config.toml
d_expert = 64
init_std_router = 0.0131
lr_router = 0.00151
num_key_value_heads = 2
norm_place = "pre"
rope_theta = 10000.0
qk_norm = true
attn_scale = 0.243
init_std_o = 0.0
init_std_up = 0.0307
learning_rate = 0.00342
beta2 = 0.98
lr_head = 0.0134
schedule = "wsd"
max_seq_len = 1024
Below are experts of layer 6 (counted from 0) of a mixture-of-experts language model. Rows are named router (the router's row for the expert), down (a neuron's output weights, with its number) and show model dimensions 0-191. Each number is 500 + 50 x the weight over its row's rms, rounded and kept within 0 to 999. Numbers have three digits each.
After each expert's rows: a language model's description of what the expert responds to. This comes from a sample of Wikipedia text that the model never trained on.

# expert 24
router:609469556434434538498547446550572540450466549433511463534537536532457454576452474549532485475452515447442553463491481470547423436532464514571553478425525447540496493567485506468549488426487459485549560550577477418550500395461382448436468449563471411512548427482536546515482446523555504482526468593446485498472533623599525463469511430533462445548523451410569503547477554540546542409561447428548451534453578452543457548454466524587524583566586536535514555571448465555493531433540528515572434498511551450462448471415531553503565450513476504492474545506577410469549565476486508442
down1:518529486481516504527452461476493505486421515559635512447444457533483517505463435422474611443496515511559417520446567516447488463521513514520500500503585538522498435595386493563484454444440576535499503499438527601571519473534523487450440546429523471528554379513512459496539528500557424451496461467502558476569479510463529530708454520482545502518452482538478448530515579535356498555464523480479492566497486459492461567481401518581532519567428589501529597501519545505510560425511484562505506527499420474497407541535519433486479478527548442427508507477520451495441586407588581522
down2:454465460491509416486535442531517610515546461537444540527519605493523508586531569478512481487558453473512568479504555487574573522468477524423460551509512548537450491407537496568606542486497429462508396523489506551428431530475479520488460533536465498541459612501514541429390553443603503456532510492551507431491478539545493547458513494487440546466437478367432546425436481503519520533554513541509456566540574506515607468494593561498543557454500534439498433491385525570450478574417499465470509479437519536582490480389496521587370549518378517530457458479468527490541450425478499456
down3:474494431527452535458507489587485608514570420472498512509452458501556480565522497480601508480416571518514534509424422487518513520531427456470453564466528487461491526520473471573562515540561494506473444542501542502470452462499469540488487454488556341452489457580521484465451506512470525552461552570528530587432470535500588443555490471482538513577524432546477557528511468413506569530495568455468674570522596530475488466492529496613502532563524535493447466388452519528481536570556460501485563594412470492481570420368571416459461498497404530613474476537503504466579487542495553519
down4:494456420520463486566520482471579561523619475574456493471458502433514553456565554528485528494451524499590473484596494512454531508475537518526521554569446463480529510478460412523498467572506511529448467488585485523465463520520459524483534501481573442514449480569539503439467522471550531564432504445556587834447439486473519530532515464549490510416491536467462470512430442426544461515420492466447584452535538477482528533545565459547512475372445541573520480532556515534478522567580499505484516550447506509544465448518461429520450508424512547524503415530459498481489469560493508500
Description: Sentence and entry boundaries. Sentence-ending periods, paragraph breaks and list or table starts before a new clause, plus Latin genus-name endings in taxoboxes such as -ichthys.

# expert 40
router:565475463459473482604536527521490554470424537476531543533543571564469470554527489561537522448432521489531590539494427456476456482543487475509550454456540499491414512544514531474523532427444394619504496619594435468608579474501493501427529522592472472472469453413547518460417454483535503542521445518482371551458528580526563511514523475533481415582553471385508544564480598505550604457572465493544466526477516471521441579478502457576544600544515490529565553485479434492430570402452499544445445492536547478409499499506521562545527466545470534537473512505566487540525474378467476450
down0:539567485522464543492450500467482529498453522471471520493513451546512493584474478530561524534610541578568446527547498535522498496466375488385500415470500432575380400475467491522502548499483453491562450530511485484540403444530449530451516507487432633605583509546543458551518488473360505494440560530433591420533414474501503538539567494565561475469525470513478392526539402519540508418496544496418495547498557517469490470525503554510513640460575561482477478476442483551596453511451523507465595423534463472503477547621498442582475533542510507543452538560489497517570487492469446497
down1:472514463559480494570451426491529526521500481548495440430603525408520483442492577509460489457571532480543471601523434452531486482474438567536479651487508547485493527598562503465472558490517385475543456524495440535476550492510574524549572557531476476473534512419598467473509568582500467478544496462590501528559531593518487520436518529529509507503439480431463459489514473592522457423487571471602453615559525434520460455444496541418504509515489399547523502462525522578544510452566531512515555561498546468473502517422398471622532486570450492573506521508600576426414588536518515576
down2:597549523454457532511550550476504429496550513536395442560491454472410457471471499511477489427531414432527493527460468509478545547559455411452399538504633480591504467496440432567529502492491531540530530457558476491478554386491370475490465508487475552534534503528480508435578495555630505581506512502413540580588544459538490477478535433483502388506457524481470497528517591477464426538561453568551503502502515514436549438465431529557517538445511504526481482527465521467556510496441432518448514548559444538463554462533549549555357450510517465388438452521511492458523460502590476358
down3:516469450553455551512511505457422490458469456522463498556385540542435482538480550439438487475496457534531543513472397430452541529449521564424514447533525462479434419539468416479446533470472443414486566541498504530450384486489508453424444523460485557511512547533429559557512490566478561460469518546559506506373479590529387498488404513473532482505446509566483474435514558523463580568445450590510469498577567494420458557491529645550548525468561380579384504496454574513461424599502490517500461453482552460506463516477420463470439544488558508446505568473525493580475522444526510566
Description: Prepositions and infobox fields. Prepositions like in, by, on, during, according to in prose, and infobox field names after coordinates, such as Owner, Location, Open.

# expert 5
router:580488554448483525515515500545547512482437560451550466567510513616507477602463484525552521425427521424453539512520497418540432439577465530569499494409574460577468475569539484480552456516431485509529598532510493412555532431488407446465459485569447445468618405433516502481491436527503550482553489522448509558477494573554524453499483441514478444562513399500572516538526550588528551473547481447535493562431544465493459547460395481516538562612535516532470614502431487519474583433544501586580483501552550445435491484452527576585582476538452538503529546533571445491517571456520517444
down4:501515521551507540524481486487485567481521569567552465464489537370452505392581510490474426556522553492485506523525517418438565515496506544466630527480418542538462447469495484470426526403436582524504466472534486521468559554519489606492547523527460466479464514450547488500531572499551412517462555511511540498491571553499495571443594499541594544466501637465429505462509438484563462473533566542421569464577443494486503487550659485531472574476535508509580481490576477545405443438465521516435488442561485455553479515509487518446468409551501436508511497446389541433401466475438512614
down5:524539573590496581495452478469454529568589498473437517439473433449542510475475476481460501482489457503544499456429477480505520589502529576476605512554464472451520516465557497449604506560561564494441457524548510455540547494461421470577593418546469547528433564571585439455579457565513454479454463453425533556401440510542383356459560486489491567519453432477559511453475429415494447542484515506503510477590450562475477535592634535489442493503493473437496433465460469587509446564524461474460449523496480470525521542529500470445441525476554519570499393541450552499557497578411480503
down6:447587511474460562498501506421538520504527545507440520470600459504520550527465461480446564505456417489519513479512473531441544493515492381508517455496604501547555461454337499448454496537456544494515460559542549481433496495574547501507614572591509552535481496509609494465566500448479490519427545420530505538503473506493493494503517500518567550458453544433441496415529570506485475542570534506519393476437463652371476482477476546442462504516443559503469538549424490511463487477563525518424444562507524525634482487443487536468507606578485405449628516537423421529489563543465517529
down7:577592457569477526535493516529601521492587477564405450476442587551536570612513530565447509548443571472545529516454535546408567394397399516434474509459530511449478422515668435456518510532504466429469460523595495468465458533543452539547571501506507455538476494556541529536546507498486537473462566455461549572446482543549524504492536515454473418508535513431560531546487506435502485563454433456609584512550545563444537469456610527525484540443522507506499406551436497577469426521561480539565521514538495460454457498495425502454425527478527521533477428518416579465561462530514501507
Description: Proper-name first pieces. Opening capitalized fragments of names and taxa split into pieces, such as Ar in Artemisia, Gr in Grady, Bur in Burger.

# expert 38
router:566555552420459544536559469577565533419472498397525439518539580566452513561480522563537495452411519448456523513540485452560467396483442466564526447489548543550407518525550526484495537406455456521551538560501465525553556447485453490450484481573477458501476417433553484441485483486470536489536466573437454540495523608565563500460499467488472385589512439474572491534494530570568576442528489486567416580456580481514431574444407459522480556547554546538522532555474473507467545479557532568549454533480587469486487467434538577515568454598407563490529580533502386497501544447457483477
down0:525556472522505582503556495507363510480478510527523499460527542545489404516472509457529395528442584487473574456470494460427519583513439495496607475556554584511461447531552466517502428478496419573602592517587479475477602528510570521456467565583564486469500476474538448421433476450513530534512396493531480574491637585432557475447521545523490434581581453610603483523481465523430510404545574407556419592435526491564479461538576573515488537508469446519504536532488517459486516463481493533507469400495526476514432535567504453525450456478508459566475489467477510539522428475481511495
down1:484525537388552565524489405484537553524545410416448487527594512393480497534528440509554506457396456530410469559530462559561427459510453526535479489459460509455498558478547519463503569590383482446424552438575515509522509452536578514514486469567510511487471513439473517398457440498564467550539495534399415533429592540535471485467531446521564451455552508545508430529395444557406447396488526453506529484404427537466462495585494466397504420456493568472459476421511518472482587497437490461437524538464543565468436553480476528451467441562383495511478544499482473461515530501502522486
down2:544514525615480484404551546514450455469473490511523483537542430443475515468477529463478487447588522526531489542439477517422495565527431462495542432512531417477501606511529505504545538385429554502537568520563445490488508513459605464618533466467517553519559417533507514430514477444574500476577455496467509537560559555460494578371532505410607516479464474560462423632489503476492464528440483493482567517486515367506568564508544551469524558510479450556473520490526565500545487575486458409420492476534374468532454508490555430632489568481418467527552461498485476489498535502411567521
down3:502481540533473455440494530489523438453524521557536466599425546411548454525500594513430506466562540509466470509550522469485540548447548494505476398500623524494487496502481458486515554518562478371483534576491471518459498445453477557576522457543467526534486543525491508509503516510519492511434482532476499506589467461543654448502481395545507477478430499340473547431500514400562536561514490518503450500565580466479537584503531534532448479480589510515626487555462586505381433603450513540558461514467561558476461463418487559538439435434552554513477461475443558416561439583528546449
Description: Final name pieces. Word-ending pieces completing names of people, clubs and places, such as -ov, -ata, Morgan, Sebastian, Sturm Gra-z.

# expert 0
router:598473591489466534554543459537556604432457520411577377562508575521415413585475449554564481509519531437454556452463466445512465420534473505575499521491561453465403544505514509444532559447438436540546523528526480482539524441456437501463441526550476452529456431442569505437470462476489496442531482591444410517475538581554556503439535431542458392527516447506532521550494492516555557457530470433582458573422569479537445557446508471521531587533492541500546600554454469527471586484542503557546450504533508441460467403488540525541587429500436524517511550495535416503458520438439554452
down0:501481455456509437497505544520418508470386564403503551504522467582516517528612418482478504503519439436487481474552459553515353500540481530501520544503548489493521454583319493564550492503480502496543473572547529515458453552520460453500565534487517491441485413455479517472543475471422516487403403529497458459521485507550464540556519455474523466502535462438521489525425466557501472504532425458490500527457468512455535540618422486537531592597556618495626509460531425539480463371551510531527441479488418508495450466564455637492502505495436444535487481432579568415475474554478483498
down1:520501459557495618458522510536566466475485510466427455435495565548486478477544605482548430594365514462518453511452423548500518538485512458485556487414458599553450482481519415485549582412539419482499505524503545485530521493522528566484400499459515401557447538538562609452464508496471466479562539494391508543398463695551442445510521529450557510488411487476484517505557510471461617487596568471481484550468438423451547468455455459531514524461468535453537524515527462495586464468496447454496514445534597512552542513429506532558483534456460546563517566495469508546513451438485450555
down2:483526552403577509434477584476564649507526556457454487532472452526462564505565511470510559492469475502522530427488483473483468455468519521499480567394523508503466451469468574479485472424569590564477385525396523517463464544535450499549421504487466412573467533513544524531539493459426497441454448438501599569433411552551510474448556510583497530413546479497468509595450488515595493583545524636466496506468450512506567468467468511464494495490553492420602475436494522464522501530460440527527517496488502430540485571445513434442438475466426581481428423495623546529512464473485568391
down3:563421489560471529412462448503510502462513500443506489401502445588576505471558522413561452526550543492434564532490500541541475480468500523460534535540456518503542449515550505485536420530538528404652538534526462487499432504508507530484612507530488429472464531472445523521402501472586496636505489503515512488485395457590516502408486470496472438473462554469521496466460489388483499487553458488511595598546450423479519521621508581554544556493391544400525467555605582479500537412511479461522548479423440494599472539519498569488476459510526384509488532550387557489482503499519464513
Description: Biographical name punctuation. Commas, parentheses, hyphens and 'and' after personal names in biographies and lists, plus first names such as William, Robert, and born.

# expert 57
router:526539589445484488522556447603597520494459509410558416520540528517475490544491452563568467451405523464524541509509490436526466485554438485522596504465519451540401466527537489468526535461486521520546544474510464478589554447563457532428510446521405424489520466449531517448515473494530518478539474570463479553510518598562597477471504449533428469559549451491526500565446530557501578468560528490531399620475579471550465543476398488543486559592489569564601503527463470513478557454559546597596473521519546517528396432443540583514559468505385538470445549542541406482535527409464504464
down1:564510483501561465516529530542632605510541411478441577442471448515504492502450463417526496475525541525530499535427498527521531579549426483514567486490508575433475427581531462448456474465575512547517486524451455470588601514532446547553423530467462490516511470602566497445503482585507482487397452491556475581431553434449559415529507503544474461470538488551504455567482492593456498436569465476532485335509508455463477577454449463420477417500510524504505444533510392418523492484516517532457449472606531420461332452552496544505503549524552434479487522471508455457489475449430546513
down2:572464454462549473513516450469400529493541455493522493481468401475465588516599605474437516621460595476638443456436486486510540530520439537564578494523471575603477502472470505551597492470603513505518519477488519532451551474509457459549417470496549462425433485530500571501466460499462495501510541477503536434465450594527399508423461457436516465494493557457468490441493524476534486513535472497576436458438496496451504509502507467469476501432500617403519397539460422430564485435496425572511578506608484458421544500502529394542497413514451474557391530482481525465471512519497395492
down3:482502521550581437493510546458477550556467423605514488502487528416530487522494542478457501479572432456517502536503542410431518434546505527414552487498521470473589514573455522465499511476522596566486468472524534598570566536518460479479544484463431635568485503461535457492559546479425536442503381487507455499495469417455551494576469537476563524522533497553479575457581509407482530500564508543556455525542535515423546472470461385454618553549421547563582485373479559429517517515447548544555475458556547548534429556576459597493557537562487492500503529576471513615429510463548531463
down4:388541610495577429489437340506530474477417479444471400405489463509543562556537466487550473520522610473466518500500532492467496485478521495433579509536429488493494477492457570421530502519500506505526505470543478494450463518584504601542541560455448457448408579526502510537529477455468439361525494543448539561445568498490537503587515479543513465628437529576502547538418486527507555490505495532475554533500495525491550537508523447455502538496527571558516467588349492559517485422419440487484481532432512603528534477508495521481398535568499536482594560495516590451477455438585487489
Description: Arabic/Asian name syllables. Word-final syllables like i, u, ai, am, ah and hyphens in Arabic, Malay, South Asian names, e.g. Masj-id, Dar al-Islam, Zia-ul-Haq.

# expert 3
router:532499519396457503594558549558565538451434541486513423587533558567434512509477470537503458458431539437428536479564468472517446436518533470527559512412562487480463513480578478400519600496435457536492534532585431530541482457464464422454455512604498354425533428487522527459408476484544471452550497545463412544441522672581557540473516455517416451522505465396519514531436519507501619485550454452503489510431562445507473580463516424560519523508538517571538538499511502508444554439504517523565451567505511485487518502524500553528535469499466478511471584484566455462475552432556593460
down0:503475433513513482533473480565483477529488507485553479503526523520512466648479429455512550496450502546409430527499519532483473471501491510527628598406470546435528536545418517504492523558573470469487424492473504574476476394501394423413519483479504529449398545534539502393581474450521523535482449529439574542445502538582630483540485467498511392610626486430533473522469483501549431580449520456588412422535535575520567439481415454493473493502524532514600557479474580516424513498531528533524522552482494495556489452517444516472532460554473524567459426586465466422503522517521569529
down1:500515449473519534549521620480528505501547479487578480438518608377509447481482513542447471551509562574516489457524596425460544491414573548499603473439546531497452533480580499490451477515448493482518510470501518543522587530470566499439523552505509642512430497499625383457386440441484480488487558536503490372546526461445551452495555531537491466505549493439515572571518466585523498465516463361524434493402499484520531523483454495587412488538505408563496514527521553510486551477491480468565471561491454424605450457451472479509528433486457508580505566512479461464443565427564541481
down2:482416493521565492509511559463523497555561515553479494529478368487522463489507472582609530487453575501430502589446421493491530430509509583473524483519516442545511398427470502474459469570540528475453543478574482474522559542522442489485540448468462514520476497612573483520508568503481513555568520472460454522508504579506559622506475525459409585535418485476521563452476529477540492464539548515449339503432465448461549528524507569540436549607572517568492578536537430506528519418557392532484524521464454420568563552482491538475429458425429397550591459582514466582509533480505550471
down3:565513443543449485390449542510530630538458404539470530492533449455488466611532479501481542522521386485442454450522570501443563438510478590459579525513493471477597579418441546537564529483551492571436477513442524492474428516401486463549536507524524450528544497504492536452496553438533560471581522528478501537498597419484529487560523480489408513473577471573509524524486516437508584548492417436514509454598441546465491445597488562591515394447562591561543475476488465571506546487491444466531497460529421464449531551498584462480450461477456464584484419579481444542445502540474455416
Description: Infobox separators, coordinates. Colons, dashes, pipes and degree/minute/second marks in infobox lists, taxonomy boxes and coordinates, e.g. Class: Gastropoda, 31°06′02″, External IDs: OMIM.

# expert 43
router:545475464478491440593489506534574568421455519452533484582515530538457448584473462503542465494490551392543574515440445448538536487541433535554474485506577549487425488590656452513524538470461501563508513547514484541531561498474478495397480583545458442492464474462516479415451448488525510463552464535513454566544473617549582493471536507544452475554515491367515559525473630500504594467508463477555452521494508410549433587479463491533553616527478520572541591484497425476396530486523480551559375488540574446417519525484555525560480453476460537467501540500543530517526490387483524502
down0:513458605550440598505362523518535418503521504499516486509565473448520486481504485567490552487484508472481493590473510537425525470583457460491465523512459480460467574525423561474634493569413509460527488558431592467468406528611450517554497464468448452480510567483521438592507469532480561506529507590549513476447451536549447506506500469477453451448437479643569477477505449524593493529462515498496557458583505502512517454482409512450483518504452463504557546502410580500487466472470550546486474375544491528535542573432489513484493620585396410593529545476524485550539564524592490435
down1:526493409564561445528527475468488442551492491498485450381444501509382460506535551461436493540487512458473539462487492512519464467494545561441559413445412474491432511473569471498520507467561584497532368534536467469517519532622483453478500515536522548474549430587465457474479495427601507417493638470545393510507409444451471477441448449467465600502450486460401465580451571621480485436429471458451456430499500536537487479537412512544495545496406476489519546525484534542537556556474485494547474439521515558579462590495526481498505561420506480512562450488472587526531491480535424389
down2:528494524531494538424517457323475511532473510477484414480581537516458547473512522512471455506461526510456583438564491569497492449564397482454435426527418513547596482486453510517430557482553392524561621543491526525553578472433544539514457515530470568553555479438518528518433473523533467550476510549534474599525483407504578470575435455506443557473497604486563538484523453571520423581502417489413596506565461489489454414547481596476425477451575525499472498499517562474536497493508440478400525551484475476525433418538540539485501370407497446487504499465445530433445522528507522490
down3:427453470514551526538402530473502541544538477516399508550463476598510565425514498487520565438515478561497387463513619482562501570495393477498545434433444517545570437539549538494464510444552536424392488438433545465452558471491465447421489470446477490475357446463518488543483425491472508538403541446490422527547478445555556564425509525460540451467468445434459515412509565425560513439441525458509529522575475464540476516498640552549527516506382467542480438524479469499500553517536523593483564468598501480539549465545554526466490533428545513597463545475528447484548445465523541491
Description: Conjunctions and list labels. The conjunction and, semicolons, slashes and or, plus labels in infobox or data lists such as Chemical and physical data, Succeeded, Surface area.

# expert 47
router:550491541438458527542509502537508521493498548477550494556525486615512473599463480532565529456405539425451544498533500420524443430572480548583497490438561499594475504560545500520564467508425506483520611540502500417551512407453377458448478468540477445456615415432531528493499438557511546470584485534431520552483483549572534471495507438520439446546523431461564505536525558594551564482575476434516452544458560461493493550441409496496538553614567530542491600500413500523486541480534483579563478517583564437412500497447551573595585498514442525524530528527565443513494558463517520458
down1:404474527482504466415466527585549435522579472454563514459410537534472512589436506430555526513547501554387466472487603568536468460510490434494496471609533471524513547543507507505490466513486493435611521557453502549500575484539497457452445445463424457546452563505537476494440480540533531427544461400497505508585530608546515492480591478560404472477482563505441406474534471560452521563495493507479478478430534531604459518507463613429554538526477464447523524537462436497477504489498565498620478610428465479519506528535464516564489518483439325509550524446522492612481463519467418503
down2:472637533540503546592506518507607561495417508519547417595481504494585529536517487497502565471527563579531493501483469496544515477438553464484495514567620515485472407473453467508511584527562594459510427531540559464543521562399643548454446466558532527445491539482580607481517502520593474397588572511523479461505557484533507430505571514468462479525532596492448523471460520516546561513456572505572415528418519445469516465480489458540519471420564568530566497474500520520466469479521560546571478473397513507515546428534472558439557420520417496554429416461535489490522534541428500454
down3:364616501453508597472529494493374535514416499478495436486466572471529415480590504514561493471513514522530479458533495540446575514538527512515525426477520525520528503522463514532525449573363520528481482562556434412476447445553623475473519525600526615482448517426512441511453585394492569442427496525534392416522521374493611522505466506433540472545536438521571530499529475548509534471521472466563460507346521514488507520541457537461497518536504447495453481501528537501512516445458557416396517530523480474440462518565498494527546439531508497588512491461533457552482514478482416429
down4:498540485543525557430490558494538618417570479550432524449445505555507530529521461516595490610618515504511572465447465611491495538571483509393463495460645497555515504491542485504533394520491549503497572487545503527424498527547478438508542493457418518449519476505411534495466595482495576543550565521508572385482519290470524482533559410550425532464506443431532519475544517520491507505496594528536457438553570463465547499514485480512534458474498447531435483504486479512473507549478538459526561443433517462482540518567487602581426485488502478557511396555463573528448505452488532506
Description: Mid-word name fragments. Second pieces of split names and abbreviations and punctuation inside codes, such as kel in Merkel, V in PAVN, slashes, hyphens.

# expert 60
router:570497520437491548531540462543481569442480507457536470525502551547441511480486536566494449468357513440505550476538475443552434465538440444559534442458519509528433515586524537510535527461444528559525560585476437451567593503456514424502499431627515456557517434460538489398439449551529463499572482521467484635508560572578546561485558495495433464516535450396536478499503476572509517443571498514576403571490533488541431545406428498540549489547514526502536534558467507483517530467535530509532446460538595484470467475495583562503630426575470563455511523441611442523503527396456492452
down0:464539562513533492450558520453467566499538500500466458481550450502492605469510521515518504452556434501552587604475465403526458534448435428519417494490470475586543523413583446462501556472510555482493544488521540612549464559540597551453477457497601490535507494501502465461462487527530407494458520495449514590470477464539570530504555562518429607592487448483572438505546471558613473452511557553539495421536427606476501570516486395437498533447501456456477439436449467455407461496443466480488479529530621498387552548416549514474550491458500534568512523455535601507488492406560529454
down1:472513469493546473636474428573562500509476469479487423499513619531509400545457429582576480537476521524464498500580579471480445499434513388517572498498541401498442481489513517428464498445547497558493500549493481566538560515543522539463462578485525513384482553519520503469386510478544490455471486587447536569522549478533466464534490555591466489501444471564549474542513617462496501438557441476542507511485624398441475546452460465537506503537437604554545484479470433441376522497528496565503496531547522529491476495447454620418447581443489426513460561490545519434567466514465594538
down2:601436577529562476544457404533479445376441576522435505600547542505495497482500465439562498488432512474498553484474330478539423585528482506457565574557490502408453537519448473480512535534456471538420426566488512421397596444458492502532509504509505421492506561467508514519518505494443402463497448492475517436528494500483562521587474452559497583603540538503542562481515517536448435528577513575503430495472526489576500552435490568498553444527530513487600421466373501497550433454492551468560481559530536478592522475473554463560477436532573520497497546483508499474454419505528423571
down3:487503427453438518485482474521472458514541453470549494429544465499514437594492419458498606444583470510430579549469443400528542529554498446501576503476436488522524474461502554483523452383512493533462536498404549506513544579560492411479520513420459461456537472482565444507529546555521473501597525496502440410484501494455548472504462573561440367524571583460483401517539405452449519513474513416477526567529491427514398468505481563400529481531504435392471581519506574528533549513474561528389474559543560540420534615409492408508451457496540540487452509510477544478537496440449471508
Description: Institutional name words. Middle or later words of institution and proper-noun titles after National, the, or State, such as Recording, Defense, Trade, States, Assembly.

# expert 37
router:548475517430495512611531503593548548450436569452583438570553520546473512539493461585547486458442535441464490495512454445520457374523466493556574503417560492597418487546565520434513456436457462493567562497571477478548540461492430480429494528557490383447500400416541534426506447566500490467578476560404464573492520582567503485437559510508492440596478447404540534505489526558489568476518480488570365534459567458544471535506467467518501526550535592538547578512477490534478532464527480540562432538536589464451442468487547517511549464555406532462497557510541468518436522475514584489
down0:523578506401403548526441436469510491539584451463418465419510506482485499481579510611455500493505509540568497525378496497474550536439577541502531516501498448539475463488516423436496490436479405532541512564555461457523465417520569482562463440519630518515591536492520485579539509515455367528530451529453540481538503389566432510456477557507516522486472521572565623562484586510595416460590486478527497417538454552499421539410500483472464474507486520453456581474552472512488525459499481437471516519455436386497422562466539548466531479541525498534561504420453486469532533473624495535
down1:439473462561479515468531494525542436531533489503501546470497529545653545485529518541491463498490511552376519510497572628597474508377549506507495458512532521480454469476545538426547498518512502346528490645503502454556427505533549516425483414513508482452472495492508542564580433548471463459509386505502474454515492445482502479456378457536504569477554574650516484502489548496550469395585501561505395460529467448540497481558473473530462527521463468449425479533564436522422426500395568553533573470487418556515488540553565525461548457460561564512523506534539468484448513507526552475
down2:457528460477498559484512464529413431468537499437474486519431470581527382471485556541530440434469434500453535468568569507687478574461503478453513486572504408493494578477529412504522625522407516467484396484538524572485518515576561489450521576465486550522452529527510503433381509494533498502405474549515515480473493523449501546443607457510513510472517417473529536454529515517550496471598493487457587558470628431508475559439509526502509393560511552512452431468485460538525475500451508453557512450460514495558465544435466506503540511489409535504395426489446548414476528582538462413
down3:454450529519540528494483506516523433519510482514535449491549495428452483439558462541501461504508511561447483453586494641443477463548582455480439532518492385525440503459535450481404523516581433575394494463493446586458478528485511412580521564500516508394494521491471438514512517549416432483562540473539483430505450422420356516497514432454525493389533452487524517476476494454520434493475478540423517434515476561455526469518437473504525469387554556504483480444569603484508444401365417412458461469457487547515525457497487491523508452552521523478460440452510443494347485564547476476
Description: Numbers and amounts. Digits and number tokens in prices after $, percentages, dates, vote counts and statistics tables, e.g. $16.7 billion, 62.5%, July 16.

# expert 4
router:558492503438502474637540458522517603427436520421536406577557544574439469507475521496481472509458562426502524504486469405547456438521468508534589499457520484513477443532574516402543469471455423529519548542549484486619565481429471499409513537530503378492475406461554539384486488499530528471518461631449446597461575576552533552447558442512515473580449465367537565510490549558516628481529447519594464503461532471502504541499505503459566485563519556534549560500449494515439554458486487534571504505557565473495473486453525510470523446527466509426495602525532435499523527448509510468
down0:454451496535615531393455544493421459568469584452482484528601484463512432490493491521495537550550483505419453387446489526516529453427535461572554515509473574565562536444450565430566589577489507489473459484478470454510498448468592500452546439528527487442557517539557421511434511439521548609575566443542528414488517309433481487463493554610483495547570558427527527494440476530503418500523443435478474463405503537475397515452433493455478469462413464547464467459474529473447508442517540566500480550526511498514554501464572516490477542454604447522490563528524439467474539517479553499
down1:453444524454556521520452524497494454467503494502541497444578463502516496481546492563464521436439428546465570507490589455391446493547539494431458480441439570485504555560530529567483446588521500562504497519593413533578532424586479589395572499556472559443523476484507502534439499510526537469579422566550418552510512521543502494491535590455526524449486480477500486516512522568439442395565503580565515540547487493503614512486473533413476481502449527446531408446467484530439537523457581384418520511505554517532577403644522439450445578405502451431570469458502487473513513557577507536
down2:541533487504430423519497494473432450533527444459460520603455472559514462437454504463475533582510447465505486482412419515399491416513515464524546470466558491534547379509416576463485455472546559441511450499495437428471594513443411488522378475429509407598447449434472518494418445457588533463493498511469490427519463462502505420482485484505608544513400456523516463571460510498518497533553438554479484482465482477495564481439568508526557569530479497494460528570444494487529575605454499504559434404579565457440424528519509579500476452531515466541562524523574534484586390426448417524
down3:501583452464479543512533477541446498418531546558566548506581418529514505490491422552530465531430460490452426561562519465453518527516553471502535575595393502511417551442613506554410627548551437557532572499549468534569560470619489462477457573515518614584451554459505522460389565431452519532583547501477362607443489483542516504512502470544444498557473437529544498491517494493433438542556408438578542527422492497572500464547456494572462461508522498487533494434449491513483461458485528469527519540461530576491511515551513485506581499502480526545533450426519596478490524525479403550
Description: Census and results numbers. Punctuation, table pipes and connecting words amid statistics: census figures, median incomes, vote percentages, medal tables, e.g. "compared with", "91.60%".

# expert 23
router:555510536451451527516548507587488558464444522442550489552530546529455500552519536559483458445393540429494517495518473448549465479512411471574497461479531496537456463518522521494523524444454507545515571547511482512583538423495467455440464448623468449494527428446544462464465435476541492520565517566445425638487567557583539493491475484506492442556508433395597505502513523566523556443581455482591391604470565470498407533434431485497489513603529504504524548541484414492471546415560541525565454513496569485475478498414546577505571442595406546468483562530531399499521569429440486460
down0:450471513541459487506475516543480469522480557460511461543516577463484490519441460494592486556480527445583622434572527451547536586540549490410494430503537489383429553562553570474534397359562435501562487576580446426445495473552643512557564488504529449482403442454546463497536440436553463541479452546471484490563462507450530394479548493514514500511547525444446398550457481529532478593473518468467413475455432468504517543569504530551492410458511521574514480497536532549587527477518514588433469530468491514496470480510552413579504454406497592513507530495465533520539539525577555552
down1:461558537503440444378405566492539502475512426491480434527401478535447516507450505470468462481594344457448381532527448436493458461549586607461563417504578453507622488474475561446495527507558514457496475584476502588482553522608454492535432510598546408513537444438503592514520538516414488399488513497466484496465492474450515500382572496502484490476488563516522479509571560476447473583477537505549500481522475492431571475460525485484438506489548532515562483520527493481540479518569489543558555538510484498473550472528494397534484440446467486395550612524475486539478474442515574413
down2:573498463524533557494478484396423456531449373469579569481480522509584486585509570510486493452495501541522504546498483430555445468459275530471472521496553519496531553504566407424460600590458453407478508531479494487482472496519503553490520554490514574446564465550452462545528560492466536596426418436504529649520424429509410525569512446450505449478551547532515526459543557533557540454511502547471475552574449466459501499429509505481499529468488477441469460463526466486460551515493456464538532434473549573459380487493473538532539436591437469483514523538437559387520529500522484507
down3:482489499482584501512522546471506470540559518385594441545535465425526544414539429497531554447499559496510505428475459470470542429488557487535523474385484522471485508442442479539541515530453511441545489446415443480443573497514488513515454444505558385469589496448502532559520511436501585475508541537592549468488347632499498490524497452488449528509495476582496513510494536493511420547449436533387450554567439549513424474474493455542522502444480543581546592519447468528483551426390457517509567493494369555539519405457514503538493436578575495553550530545566464513422540568557422527
Description: Noun phrase heads. Common nouns or noun endings closing a noun phrase just before of, and, in or was, such as building, production, torpedo.

# expert 62
router:586483582472488497595534486548524564427437581417525421577503502526442474561515487544503489465520526400464523470534398409546514496515451509595509440461561443546393503579602494483533471467449480555557563516550447451521514456422445447451482472551435473485474458399559514424479453521492473455578481558412421549502562534520554457412498477516450463522554476408529540512484516521541553448566459488539415557493590500560428555444455482552532549570555548517548601523487442519461580455512506530542433529534532463449432518461542518553563433485404545449495591466549475497476525414509542471
down0:571530554481499451470445473583490491508521410550590448491481526472533509528461415576527563497393496466431466412575536460444572547580483439427524451448561519519522497434503571437516520511575554490557450608480476504464513532464508474549503537427506405612447537524532520540522513526598529499448558523480530508448561481503508529476417506510515479563557547623566524467481392570499514558478439470478589466653471540592448558492470479526492472513523584479497475485411556503488538514543524469486515425498483492404452497555548613486556525556561517504571558482433435468566530410532502424
down1:510457483414527517381425443433425512530487522466480431455489508446517423501412528513548476557509535531487534481586530479521487576450490520522512552491473506484519435526499541394557498544489425477556444505468484567578467616529492459485563590471455512568535550460496583440566460574624475475515424612530497483543526664562515463464470497602427507498566473500459497438435515539564443467444460388534481439493582473499437533491532402545392531476519485479496454551448517552493408492454490467563581480536546550550570464490427594521581514578526498538481484474448514477467473477511546469
down2:424424532547516494487564554492442362478444544426507438433458540431450497496470492548454473457519537526464520526532476539556497488448512522447445528490478536418505479449515579502466484590436468499542464345470485532564504491475497476514458532461498471555557447530534527467391539583484444585492556485521473391490462480549333472454580409499600436546527578452471591498494447530334522441574464487505519530490556504463460508558456521517465485597537488518467461452467529524483488519435515473547554501477477498403384518565452467535586467519512484526569427549512514540434546550429466504
down3:497602563548514553509504517540473528530587468434525549481438495414430564515552531426460443583494550418564519547577520494495482471463565566515543442636541554519511550559477554526496582516436488470496464440590455526505491487472446513468520523478469428571516509508520453556462542526511583400498492576502551542515441516598526552506465597575559602465545516487412526426517601452522476456413551466475361419480422518560537467537514450475535450586482432474477485493453445523464499467628487504492503533508541504469402479553457464472488423609449484452469447441485541566503544564494530488
Description: Conjunctions and list joiners. Coordinating and concessive connectives and commas joining clauses or list items, such as and, but, as well as, including, while.